Experts of a small language model: 4323 steps.
Below are experts of layer 4 (counted from 0) of a mixture-of-experts language model. Rows are named router (the router's row for the expert), up (a neuron's input weights, with its number), down (a neuron's output weights, with its number) and show model dimensions 128-159. Each number is 128 + 24 x the weight over its row's rms, rounded and kept within 0 to 255. Numbers have three digits each.
After each expert's rows: a language model's description of what the expert responds to; "comes before" lists some tokens at least twice as common just after its tokens as in all text. This comes from a sample of Wikipedia text that the model never trained on. Tokens count by the router's weight.

# expert 52
router:093168132143158175134129105110070135152137111154134184103155095165108131098105125132127161108135
up0:136158124157104121140116135138131146155135141145118155145135140107116120132153108126107170117129
down0:131129116132148124134080146074154132136136152124156114154112117111182152130085122122115121136168
up1:112165102137125087100128155126131124116152110134136134170127091094098122171157144160137158146130
down1:108156156155159119127164127135127083173148079119125139132144148112120108093137133144181115100128
up2:114134097150158153143145182105116152115116126113106132162103111114118109168116132152130165126122
down2:153147114112160131137119140107144126116124071069126077162110104116110124148127120115143104106141
up3:108138137160107131121121111119140153100165104137128137100099129153124079130107122144154124109150
down3:082126117121098148156127090135135075132140164141161103078122123153120129118098127087143155187080
up4:147127149099112136157122110136114106131117145154123111108147143169101120119131116147152080135139
down4:085100155164103152136130121101122134158193139183090135116161123100105141089119126123158148153159
up5:147100153119121130132152150086147192163103132109123138163083107107102106127113112125099151103130
down5:093098144091140145116102126110116117118116162099137126155145099113176133119126121125111100153147
up6:150095163126161119138124108122145171147141140091143153143125113088137056132127137170136130138091
down6:139135153108145137099128126092163109134103156105119131137117133084151112087176086101126113110124
up7:168090129129126115109122143119158138139139112089146100145138183109078117129150077136113131156118
down7:078099114122162114137120112128131156125127154132147120125125141077132143170141119095129105133145
up8:092111114110143139132106112108145190105132173135126107125089161146181101137168125134136153131148
down8:126150174151127113149133139155200161169107114154145132114120145180139122158082091119105135102162
up9:126111139095138148108089149140125130105161115152136207113145111137118100135145094156131127124138
down9:112138107117157123078107120154114146116151082121121137125110135106137126127160142144127098135100
up10:124120113140126134154168128092120143123157135034113131126147127158126105120144119088153146136065
down10:120107151140158118171167104128140135094151078135168131111114100125149137115106077119090113130112
Description: Bare space tokens and the first capital letters of names in tables and lists, e.g. Al Ittihad, New York, E, O.
comes before: " |", "·", " York", " -", "3", "EF"

# expert 46
router:157133112112121158121098089144114123096084134117166162125145123102158104105116151109109112098155
up0:140152141130183114105126158129132137115128111149134208104131149157160089103130141144134108116135
down0:135123138117094153144128160145101165127124103128112136122147163123137131068150125190132175110120
up1:131178147079112095097115127121114169135106151133159178114102123126115128123140097149127109093131
down1:116142111130082154190138126107125142170137116088141148143173095106110100131128087124125164131113
up2:099147101129108135136076110137115137131146145144111136128121129113082141136139143146130124153142
down2:144099161113112142129093126116116137118143125122138128162136104177180120112151131151102173101105
up3:142150123116099089105143146159110133123117190083137160165139117107104069158139067121128112117155
down3:129151159153099159125108071103153126142135114132130084119124137124117089096115124129115123102139
up4:164158133128116084145133146152097120138120175095136105147082121092165118126162130152133097094128
down4:120133120104151157120083094115151133122125167113120128101105088128126146150137147128122121107122
up5:163120110121112106106074128138105144113080152125115135122111098116200141134137074144120134113140
down5:133136086131136095184160122131134141135154126115151087095169107136069116105122133111123108136146
up6:157138111158092168114095138112125118113141142073176205122144096133101118132132131124125092124107
down6:116164127134131147120098101136142103091134147148132130151100078152105129201204174103095096127107
up7:124149090147169119081099128112095156098101130117172169123107133116098085167155108115174120121126
down7:152142129060151129102110131117150104131114139163159113132137091120107155101164105134141118143178
up8:166142136135106142140134133156125127114129153079163132154134153117115157128120121171109106129106
down8:156178082167126131149103131107125125143132116151127075177121153128126164099111120129114114118130
up9:114182153113077108102117121135095127136129149114123134116138135125144116131109153164102140101113
down9:120139157141162138114114178088170111132134146124117134202124155134128095105113132177102137111177
up10:172136114126157149154153144121133119101121135154165136123066165125140129136115160159130122129140
down10:142130151117145119176117123150103118111117127106161114118103114124148120130120117110085125137104
Description: Achievement and transfer verbs in athlete biographies after he/she, such as won, defeated, signed, scored, finished, graduated, medal.
comes before: " the", " a", " his", " to", " her", " an"

# expert 40
router:125112121073100071118122151140129136124103120084108097121132118083191057080127126139139152117129
up0:101121119129100116096118150113130117124154166097093163118118104153132129124126035160146142119102
down0:142095111112120129107120137140160125130171104144132128115069079108118125192143126172131058128134
up1:118115120131145116106175117126145137120109131141096115115169128141112163106170141117117136134112
down1:151111100082063125159095131163116133155098127155115138082140126147149143151098145135093144144154
up2:169207115154132177124122119123110143155152112146164161098098117136104099178140132118159143152120
down2:108119115109137132125152124075056123156142118132141150164128130122197091136155100123134156154138
up3:114104115137118134150119165148148159112126152141108108122106155165111158138182124157087161101073
down3:167139138123113106119119113114167116131133125144107133105166158157120126133137122105117136086102
up4:142126131175153170136137118115119123139171153127125128127157143138118107149126105132106153150120
down4:086109133098159119090123124109106103136147145121151108165159122121152147110128203134136174136156
up5:131181140156113115128110074117085124131109134087129133142151148116134118120098108104101139177136
down5:170080153142139105162159125133148160129142061140140164127111120138133159096124105162134106137147
up6:127105134169108178098180134115152136148143127132131109136117142173090139153167122159124134092089
down6:156097137136139107127113132101099136157107133137134153125128119112113144116174099092137113089094
up7:088148097123162088158143137138112113163107150134129118185133113124131099120144129130058124139108
down7:133127088137141132092133115168127165111100127122116034145151139141113104115133097127154142130114
up8:114110103106146131099133113121136179114132172147149128147139115140117117115097155118075158090145
down8:104133097161110154120114150101150090135086153130118100085130068133142131059140080174121152118159
up9:169166134145132072186182134123124093147107183150115147136160118124084164108175089129128118164163
down9:147158145147142116106115104126146124126143122139137133136093152123100122123122109164150123137136
up10:157159143172113167113117123125112120092117157113158138127153107141152107175144115103129157147131
down10:095151149084135132109138130144143179123153108113116169140141144126118116147101093172114166100113
Description: Verbs, modals and infinitive to following a subject pronoun or name in narrative prose, e.g. would, could, had, do, took.
comes before: " the", " a", " to", " be", " his", " that"

# expert 12
router:123133123101165124133126106135108101150177120157142149145074124148140117117134140148162111082141
up0:187144098132108129211073150131138181135174119151143125155105093163121144109142115153171129127113
down0:163127139141131159109139139115135129114121114129127124148105154119131098137141153114150121081109
up1:143168104167111126122080184134119144113108137109139119138122110146132063135139073133083155134133
down1:110114128095094079128143124129104171140149108112142110141090141096134113111164185164156139126145
up2:139111073115163140168101099144097147154114113148134199147122129182154137132154108130159133169149
down2:129127127065156076118123123163110131126093121167088127139115124144080142126120152152118132144104
up3:135116160145072124132145172128114130087144139152128098168122125142116119126132124100126126083130
down3:133116132134145111113121118125139148139112144163117152092103143108112115183107141173184130100151
up4:139144092129122089126094092097124120157120136140125142163146085130130120111107137126143122160146
down4:143113116121146110130136156160125114109113089139090123131087129132143134144111155160140110113103
up5:135140134106053155175111137128152130120132156113131167145117140156137124148144125128076124136146
down5:161087100097123143108095133127103126127100094164108161101122090104109078102108147157175151119143
up6:129120087132148077131147137124119161168146124120126124161099055135128111139082138173131173147125
down6:140122135136165080089121132137146131151141128142105114165119114146166086111104179138124089125125
up7:138153150105117136166121128101148165128156107088153092154131145134100106162142097133131160126142
down7:105103141150115136153115110142108132116140136133106098159111100124134116126143092155088090142131
up8:098152175128091085093109150123118157161148153133128138135149103142142141170145120130128092134131
down8:149135126146130102105137097132133106149087153153119099136107126090190117129109151133133111137132
up9:144101100153091116125169135126130151147162115111164132177122103136079097151129132129141119117169
down9:150117082176141093100072145128123151128102115124108142084109150143156133118129128079120097124147
up10:140106105115112156143104133118116157095170123138102135142132121172084098164135093099094173126187
down10:143119163179156150138118139105113121084079155090149077121108163121105102155165170149071111111140
Description: Year numbers and day numbers after in or a month name, plus century and ago, e.g. In January 1913, October 24, 2013.
comes before: ",", ".", " he", " and", ")", " –"

# expert 44
router:112118096143114150155116132102142129132141145158090123150096148172127092143110140115095116131112
up0:165127166131093092167156174135123095087128142086134111132097151127135159147134123109119144165108
down0:139163128147126145115141085125139110100105110095109128173100143139086141087088077093111131109152
up1:149136121143142122145104096152148164113136134111144111145142106125130114091137139082122124120130
down1:114119145195094162142095129143154112107123087135137119177141117132151151114111122070103138113143
up2:151146140151101126149148176115128129150114168100118136147146118102127156169142125118095127157133
down2:137116168154164107107119173133159121112112165141097127120154132106121149177101103102138106127149
up3:133155122125125166134115156160136161180163108179087125129115140123114132183163147101114089128163
down3:086150109119123131119129119140126107114115136109136161150126096077134095153094128125133112146172
up4:109150092119111111187145129134125133093173120131148100115144136137145142107105107141155098143095
down4:157112152118141148121139134174105112113129133142170148093118145113114119129100100112096129151147
up5:098119141110133149134149130103149169116161089148166122099127161128098133048133109128156135100144
down5:115138139074108124114148135148164087126102152140146115091099125175164112136156172126135119132148
up6:108123193107118114145152147087152121122101148132159120134126112103108081093094126148150164097102
down6:114092117098115091118157165150167101105124122154134086139104168130078117104117128113111108189142
up7:148126089156141166123131117087132133094126178123125175098134133149122148133144160127114153163110
down7:125147093136134166105119118138149109155120113155136135133100099105149113064122089146057135121116
up8:145115126131093125132106127117142130116156147109134130127137102172118116119115036148154117135144
down8:121134142107154142118119118137176135110113129142140088112117094133122178086125096105172106146109
up9:123138082105129167141146109119166177159122132121108153098148175122168073144157130139112120203136
down9:147123129157136140114131115149121137139140092110150098105101087101160098136131149108115131147170
up10:103148112112140149153136143085162222112127111166161106142164122149132107110181181095156133109143
down10:118147137078122125123099155105165127145104132142162160109091129151137100122123141151131140095167
Description: Capitalized later words of institution and place names, such as University, School, City, York, Province, Academy, Council.
comes before: ",", ".", " of", " (", " and", " in"

# expert 41
router:169096148124164129117132116129147155154119141095155133086107164151119078154137100151141087143128
up0:170202090128110133161141152123130172168123137128133128103167128119106120112117171138111147160136
down0:165104092153088155144118137122103130100105134113145136186132101125116118148128132113115096137121
up1:089133112158117105123158142145118179177145091146148158116156111113124102069114116152171115109123
down1:105093150106107159114129156142121139140083175106162145140165134140082154176110105085145124109108
up2:145151102137075093119138116116096140134164131092134133152139123123127125129124140148108150147100
down2:150143132105118163135123106151145104180103126111140096109154145132147124154126140102103159081121
up3:127156084163108097153121128120113158077159145140103157123138108129124114160110135110131125159119
down3:122109151130173142115135119148131147127097149138117106082131105087142086122107131138125104100133
up4:143113109152135132121107130118096127139126145141111167162076159118135131111095152145092112177119
down4:147145110095149136106135143162117077117144113096074173170119155135151153103135142111101083134087
up5:175144103159109113133108133173099138094090150097119157130118141135106086133104138116125105129144
down5:136093102111145130133135120102157120108129114121114135115112089131120136140139137145110118097158
up6:122130097133135121097063152105122127131177124099187155094116084118123123133203096124153126132105
down6:121125132161072129102145107105182131114122101127122098082114127105132094159127101146116112132152
up7:192113131116117148130123186125120146123134122106134232157149108137164097137155089108145151156133
down7:148138069111175147098162143112132155107161089104115135136107133138108137106116145152146144135139
up8:102142113133168128109127111110104185109180112072107142113114137148153139105107107123183124120149
down8:110134157118138131125133118122111104130134085119108139127118161118169124099092133131100126112109
up9:156132121108142135130152162152118120111119118104136140149146138125146135131132140107146171138098
down9:127114115078139127100148126136153159125134121099130126157106143160125138129131157105128119124129
up10:160154115136113077123075143171133164114125155090150177153168157135116106126129135161136126119171
down10:134122116130144103146133135110132153154172106087133182136151142166137131125141161151113152117142
Description: Nouns and numbers filling table cells and ending phrases, such as votes, men, women, first place, Bronze, 0.
comes before: " |", ".", ";", ",", ")", ":"

# expert 23
router:120177120124133099128092139135152149128114125142127096120103129132156129124140133114114125123126
up0:113163147098118129105102111086126121176122136081137096135073167134126134103096147142127142150137
down0:121128161177097123111097103120111094128158120125130127117138118095138119115111130124130120125122
up1:114113115150118140145091141150169117147139146104118109112146154105114153133101125121147142123144
down1:116141101125130141147158124124097140107171155123120096117158164134157128113068149132138149154115
up2:142114126156133127140165135122104143129163177121149164135150108116101108142137142140133112159118
down2:091115159125096156110133123183129121143140151142101120143067137154149082152116084109106165131129
up3:163137102138114131109150149076135148167169127152143145157123143147110106147171141168130164141105
down3:095115109153126169088134106104134168138097127152154121102111123082145120118116162136132125124135
up4:154140097098102128132140116068116149141151153117134149137131119137085088136137119147128146164098
down4:150154159121098157145162132077094100118158144087182124143101144091142072160147138131163159115152
up5:171149088130122130157152102091135173182113141087173150184126119122111113157126137139125150139147
down5:127151193176138143137164133139121121099105177149115118177143109084154166127168104122085138138112
up6:138136098147131109136100209113143143138133152121120143130140113120094125123152125147113104146146
down6:142091136118167119082131104154144142141102114158131123129123128135137144112128125132096103118137
up7:118140153139119106107145155072144130146201126118144100133120135142142138145149172139139108119153
down7:149106125147142111170108120140073150116139094117121128130142125123145139114086113130124176150154
up8:163120110142185122149098173138116150111126133118124168111155109112144134132124112159158120159141
down8:138096176130144147157067093128134156125069158140152141127133139112117138121124155140125126066115
up9:184138076143110080157115129139104153104127120135133123118125093125112125152156139135093150178154
down9:100112134073126081157124109169114135170124135141118126159136130117177162099114146125090107103115
up10:131129115110096105139150094143139151172140111120112104128126156102099125103151094153142114111117
down10:153141064161149155159130133174120120113103094147125131130109146128113131095129115118116068116119
Description: Periods, opening parentheses and verbs like was, is, would in prose, often in music-release articles, such as UK Singles (OCC).
comes before: "\n", " The", " In", " He", " It", "born"

# expert 56
router:114104174121136132139102133138148127138128083111146126122115130058139085114096125140113127150131
up0:157138122161131160109112126117102126153147150101162122174130117149111100137166097134139153096130
down0:120117159077138146137130098144165141178167146115155075130158150116102117127113145149182113072112
up1:118145105098133124158107128151061138147102104103089108143099139119132137123148181120159133147121
down1:135147146099139156173128128116143143126091147119144186153131169134095134147126149146166137117083
up2:138136094115077156132132105089080121114127121123113154148149088161138108131131103141111134144139
down2:168094102108105095142144154125100070127108124159106182130109157141126085131110114122100129112096
up3:153137095177105126146132140096101171131157136114163177145144115153103106158180118139164135147072
down3:137090095086159145129132111082169169137125107118096109128152127110131114133116131131145118115148
up4:132202128119127116148108155100123148122116144097139120148160141121111124121116148127148171140160
down4:119153114099135143132101137112125163119090104117119114118119116128105134134081122147146132126120
up5:143124104125115108141113164116145123092119108110124130152155110125138098135115161060135148187149
down5:167119166127111138070113140167100141109126151143112125126140086147114075106088096143126114164174
up6:164152101120084126140128156089148165121148164059086142130132155118109118141130115165121153144145
down6:119180128106145128112117122121134131138162123124121088129134135132141091112164149108160127107138
up7:167129129097126134081095134108126136135161158116129128132181129098173101126119129127174142154164
down7:166116157145119153116112097091132125087117109108101114151108119100164173171130128080137206129118
up8:123133095112139121147126090123118131141125127118134130172136134184072125122145123162135150118075
down8:124159145137150070121130151142115134092155159108128118113151123094176153098141158108139085111139
up9:120166101087156164145097117143107153143106167134117197148111155123136158100129085152152124112123
down9:073158118143115123104132182124112122137121124154144101126083160075137110129123112104159136118118
up10:128113130133093107142110156153151130113143123108141147164135124106164099116133130171171127138134
down10:133140116155111115136147163155133135130111119118114137120098133134159137110122138171137132151116
Description: Month names after on or a day number, such as April 25, November 30, plus born, died and some table separators.
comes before: " to", "ing", " in", "ed", " on", " by"

# expert 10
router:149126096110099103110139127123131114116159112120144151109140088095158124100129149102138117115115
up0:124116144159094134142139112145147146125149131109116135128138072155143115113117128121150130126159
down0:121101137104148113095102179122116123125066157133053146145118118123112132136106148137128108158132
up1:154127124135125118149110128135130152150114175118142158181133125134138106166134083145142142163126
down1:149132078111177118147138131125184119144153074172137074150155122140128124165095189143163124159125
up2:149111117123108117163149140086119142125090152121116121132108115121124127141127098163090136142129
down2:105134150068130174148114128143122140118104151156100139093108158072148145170099113140092156095059
up3:136110112107083149126140111121140142151118136111140094114140132145114119133121083136116137157146
down3:096136103113158136114143149159119108104149125123128115080151131113171167115122154174150113121137
up4:134148093138172134163149156146138108137121174138185150123135107115137150154187127125104163170113
down4:126133131113137172112091087107136085156107109149130150133109121095112093132123130101153106140130
up5:130164139093128150160126172110108164129110114159155136158161124144112132099084118130153158112106
down5:117123105098123121150116138102136131095098128119131116141083120119118149116151117113119113117098
up6:119175158111115108150143133122149168125144123106179144132141152131130076120111094114137170142137
down6:128095101125101124101116127131136136122141115129134094133106153144143124150103120134132134177173
up7:142137130132114110108141171107125149141113132128135147131141139153125093154136123160134138129106
down7:094107151111127150138115127171086111125133112148134135098115139121106139090146121114110128162116
up8:175148069135140124153151108095140127117125138122162138101158118090153128154094155151127100181130
down8:110194138130157131136131123169124083164129114144154121115138142111145129136105154040113083131096
up9:183150131129171117157137120132141099146094194138113137131154134155102133177184095124102141170122
down9:119167124134135162152136137118115093113149079164100128144122124142088162126123126144098064148140
up10:145144104112085096125150152144127110131162129122118109130075128096102139129109129089136146128138
down10:116140110121154151115074100126127105086124109147135153098127105102134126102149139103085083143138
Description: Month names in birth dates and time prepositions such as in, In, until, since, after, during, often followed by a year.
comes before: " the", " a", " his", " 2006", " 1998", " July"

# expert 60
router:121123135124136119147111171141105096104159117138131117158092146150123096166111118132135142149149
up0:120134134109124159107109130108117132108140151160136154097102136178142112108119096138122136164147
down0:109144151109176131144159146118158146122124140102125101127130156079115133095119128130124152105127
up1:158190093163098128153113107087120152154115154112117170128203133108119101171143126121115112157124
down1:100104157150141176157143060116128111134093110146123138095126094161101171126110093166128143107095
up2:137112091135100096160133137144112118137141126135077170133107107157166121118173136125106101165159
down2:157162127128146112135138093107122125107138146142113094180091157143145123130119119126117122109151
up3:156156115153117098144139147134117123140198102114112137115099114112112140133145127137139109137130
down3:161175108090095114164145168120090133074168116179090171171113146168107124115081087126133079108149
up4:137130164131137119134145115108150140124134121116110130117109116111120096151161122154114134134164
down4:112139081144102122102143137084146141156114099142101144151121160143111113164101120109149082144154
up5:144159123126118089096093157081127088086101109108129101156141146136098156152144142082113141162123
down5:104135143168127116132149100090174141103144137085134114112075130152190081100154167131156162141175
up6:107168136105147120135111146101135131166146126126078124128126123128121120123117154128119140147107
down6:127125162138114110117143146125144106125139121136128164127084106083114159124119145149140129123151
up7:136158142178141074165154145135150117125117168137123133123110090159107161119125116178135099143113
down7:070134129146141152135138103116155164149106155130130088057123119117114069105124158154139094162152
up8:140113112141116137129149132152137128127168142127129164140140121106086132127154117113119122150146
down8:137112107177093176137138157121099107114126149112129165126113123169102126152122126123150126126121
up9:131101123129127096147114102142134132138190109138089149128142131140131104141108119166117117132131
down9:098129095125168113154207104115134113121148181142139082124093153122106149128158127133156134138129
up10:164147128129129116130073107161122125131157113120139141126113121114103135099159114097135122149091
down10:124115183120179121112135127130111126101147126154144129114134081138146110142166158100152098143120
Description: Ordinary content nouns after articles or possessives, such as government, school, film, system, production, director.
comes before: ".", "s", ",", " of", " and", " in"

# expert 38
router:105112137154075100128118165089130120119096180092127129174126141178120121141132128163145122120135
up0:115177103133120097134142128142141148156133114137124181129170115160108115100096148150122130156131
down0:146116105164170147164072124137122118114147079165133170096143114123146113119130106082141169132153
up1:138087047122104123114123174133084118131121163156099165100095102138173153089110156160125165162104
down1:111093107110100115142167131132088096168125094200153177110117081133156189118113121121133124111127
up2:141119116176116163121137120166096127149166109109106152116152140177101165147108133123127120127167
down2:153119140110166137124117081121068153122097100126072143122103144158142135120137131119154099115167
up3:126139083142112123138104114130119129127135105113151171134138103102065062115148128167141110148106
down3:149118142135136136136172127143146130127117140109087114127111164143148129107165133125104119114117
up4:154143136135151166094148139106101166116103110151126149135168137116066144159129105114137137129094
down4:103120115137150082142115161125143152083093129137111156122146153120147147127089143101135130112121
up5:122114109127101119102063136132138131104163128103095104123087118122130095109161153098128114118130
down5:087106133150146134149149142128147153097136138095130099115067172145167124144167115146102134118132
up6:115146142135196102131136168147146155125105142104149128160159139085125173143090114188108152103091
down6:149165163106125123150128118141098140160166122106149164124128132132151101139107118077157126135159
up7:127141103146104074116163137135118119136129129097121110160162149133106133136143166140119129107106
down7:115131173105141107132121124174132127149109127170085125126112178124139125127160160125141113149160
up8:087093121146122158137151102131149165130119148137133146144149103156133138096141162145112133108085
down8:109120117093163153108108081126169104162100099143146115111087142144139092080136106180137167114135
up9:137159105165074107157154138146145130118145179115201127145157117104122137117152150117127114105148
down9:128127114124132144189188094122126171095102127167116172154118114129091153093150128125141133146100
up10:115130143108111176173116109144122148137123130139171129103130110155111160125138125137160148124102
down10:131150146116095132145127097116122119120095122101139116131083162185179100140161101124180115125142
Description: Singular common nouns after the, his or a, such as company, area, district, film, season, champion, role.
comes before: " of", ".", ",", " was", " in", " is"

# expert 14
router:114148146102104145150105103090153128111109126085114111109164138140077080134118071120077113110168
up0:151170119104096115156145132123143143104130184065129152166137115167147132153141133144136146137095
down0:162103127154134126123155119150122098065132098111118117131129118168134166130091128154143132085124
up1:137131137147100112159171130150119134120114115139122135142103133137132136113106133120124139141136
down1:139115141118114144117137070153148141071092149135083058104098113136154131127152136147168147114143
up2:126098101120181124121174144056136137167147105123104160185169120102153155095152084141164147142112
down2:135130127150155111077112175138098123126137083129109113150105170081131151133157092116144134132147
up3:134133128097147097131131131131106177158166139130134129110130135155136097119127102133072124171134
down3:134123145105166142127158161129081107133106143140127153142142136068102137127091165107136170150125
up4:132085121126134140139104134116154135114162121121122160184125102153192097133112113177117143106082
down4:167133145111101127139149142186110104108122134134135107158134152152116133146124146140115212165104
up5:161139111129130108120143098098149115113149190138098138125155094101145117089160161154097142164143
down5:114153154139156127079094164137090137119076085163120103150139144107154111186157094119139133119099
up6:130124116145144163128134132104097124134141139134168160157126094162131092133159111184147146156133
down6:149125126123165150087148138116176139111118102133127130139113132107166088100116135143157171151086
up7:114132115136108107130118116139128141155185133153106152153098110134132125141155125156106159135093
down7:124138181158149101115109095110130149128084106188137123100103124105102154129107130113138115148113
up8:120144137098126087144123125113114112145123114088137125117095151105198095124150064150102128151113
down8:117130166100153140113145167163129107135143158097103115116142141120081123161106152129125133119167
up9:164139133107144119177151169110083144133125139156132149125133119136131099137135096143150160154103
down9:110144124109093137121126125125156125129106198107089200070171157112143135138149125123139105115169
up10:165134140125107103122206134128148139156150140160115146113149125161067115114156051149131136102140
down10:065130154131134177120099126139106149127092099107103094119100128113127105112128181075111134134169
Description: Subject pronouns and relative words starting a clause, usually before a verb, such as he, it, who, they; also some subject nouns after "The".
comes before: " was", " is", " |", " had", " has", " ("

# expert 61
router:121093134124148194135144116129103112119114087133113176145153160128075103149120113129158170111146
up0:145153110173104126143104146133127177131101142123162135095109096125121099133148078174124139149109
down0:149195085115105085158102146161141092118166141097126122190123131153158109181142141098146169146161
up1:143153116103102102162162146107149117158165161110160159143134097134119101171184111143120100182142
down1:127102122122146130111131115102114124101110116142123154153111108101147114126077112158156088090153
up2:148135128117078102136168194126089132173137140096127157161148140122151097170155116120091137132117
down2:109103128111099142146158155101137121145119122095095135136160160141134157087129121109154157120098
up3:160138107139099103152123143067132116146131159098127131112119126128175093126163129162120162160150
down3:148131154137103111123161144126079121137159126140124126138141151144144098119155138148129127137156
up4:131123127147112131140143106136136133157080167144078128108120150172093126098089123141124163157122
down4:179144121104139117135148126158137093129123156159103090138132132170111113110119117114113111170101
up5:169105114118119091158126111116120102121110126127147159122118153112135086134109183134132065118069
down5:127143151112132111131140139162120130093085120153110130123114134178075123136102104120137121185152
up6:148140089093115123129121136152105165105148155143141161149113145175098095170154130087151132149141
down6:126113109073159102159092132124105123136137108154144145099126098171107152127178125127111141114102
up7:138136106134133082137107132086126143117135136093124151126121136128130105142132117142122145169119
down7:122135150125159095130128158120102121163107128140098117160129146128163129138124130096102146156102
up8:166122141148097152120126114056109126123127107147104127123152155188119091153136161106095154165133
down8:092151115101186144071110132147129070111125134127149136158162136132140133161063127129145117168143
up9:119104107077124119157115152127096130117159122096179165130131111092108141131134106104179101077098
down9:117140081088104154112065132147145135194139082120143119171119112159125117140130117106090101140120
up10:175157146150122136134108120153122189107166132108104159129148136108112116106121131125082132168146
down10:152108114088180141204103115096129112132094153124077110121104136165152134100127102133129120163130
Description: Measurement units and suffixes following numbers, such as km, m, mi, kg, million, %, in elevations, areas and populations.
comes before: " |", ")", ",", ".", ";", " ("

# expert 59
router:089130158126137162150132147164130115132109086144117153128171135107122132143122105131111127146128
up0:152126117138129123123138085111093139155151154129186145139129117128101047135170117174134131163112
down0:108138092118130115130117104082137147145096115096128153112112111141121131159104154099082155131131
up1:174104083110119147117151123134160113132137164144137154152164099142095144185142138129143130136103
down1:134125109150142133108070122113142162111124126136121132125130088143077153125165129113098154122137
up2:147114121108147118180134113147124142105129134126162142132144115149126100161138113130145149154075
down2:106105134127104121165156175149134122133124138120214112167112143176168111132135104139111122102147
up3:118074114131141127142106144150077153146097119143147119163127119092108141129128095154110120144133
down3:125148137139125094136119085133124103130144154113131114177132065172149122181062130126136114144142
up4:186125128110134114135095142072109152108153132101186117151134107160143097131129081146182155129144
down4:129139141161105150093136168136135132127133127163120148162106149117127157110110144115065159146142
up5:134158145132124130152103116112133150101103147107095136160152107166146109135124062104113131148089
down5:107074136089138150140138158133130116089087153136163091121085129122113099144137135114162120107153
up6:125141149155145156126124184092158126120129177127103159123110106128123144125155104132118124183153
down6:099095122129159164130114138143092109093090097136195096111135127118161152133103115154112121098122
up7:117120133145115134124174128126129116124113154121140177144159100104146140159137112117123122137114
down7:155123118125124154116129145124140128164121083105127131163112122140157127144135090129074107116118
up8:134162148116159114149114203095111112133126116113126145176154156161128111119109094133145122143126
down8:093120131154152140121138141128129097117139146108125159104140159131133152134134112082124143138109
up9:158162114169129131145161123097124111135159138143144174127162149110095163146133128096125139135134
down9:139131185112142176087059131127133150121131095142146146126133119098145108128141131133108165112144
up10:143141107138109109107165149099109151129177120128158112133107111138118148171135142108072097134149
down10:132105138107145105117150162108148136139143113150152115117151200182113082083162091119109154137125
Description: Apostrophes in Women's or Men's, closing brackets and braces, plus role nouns like politician, champion, racer.
comes before: "s", " |", ")", " (", ";", "N"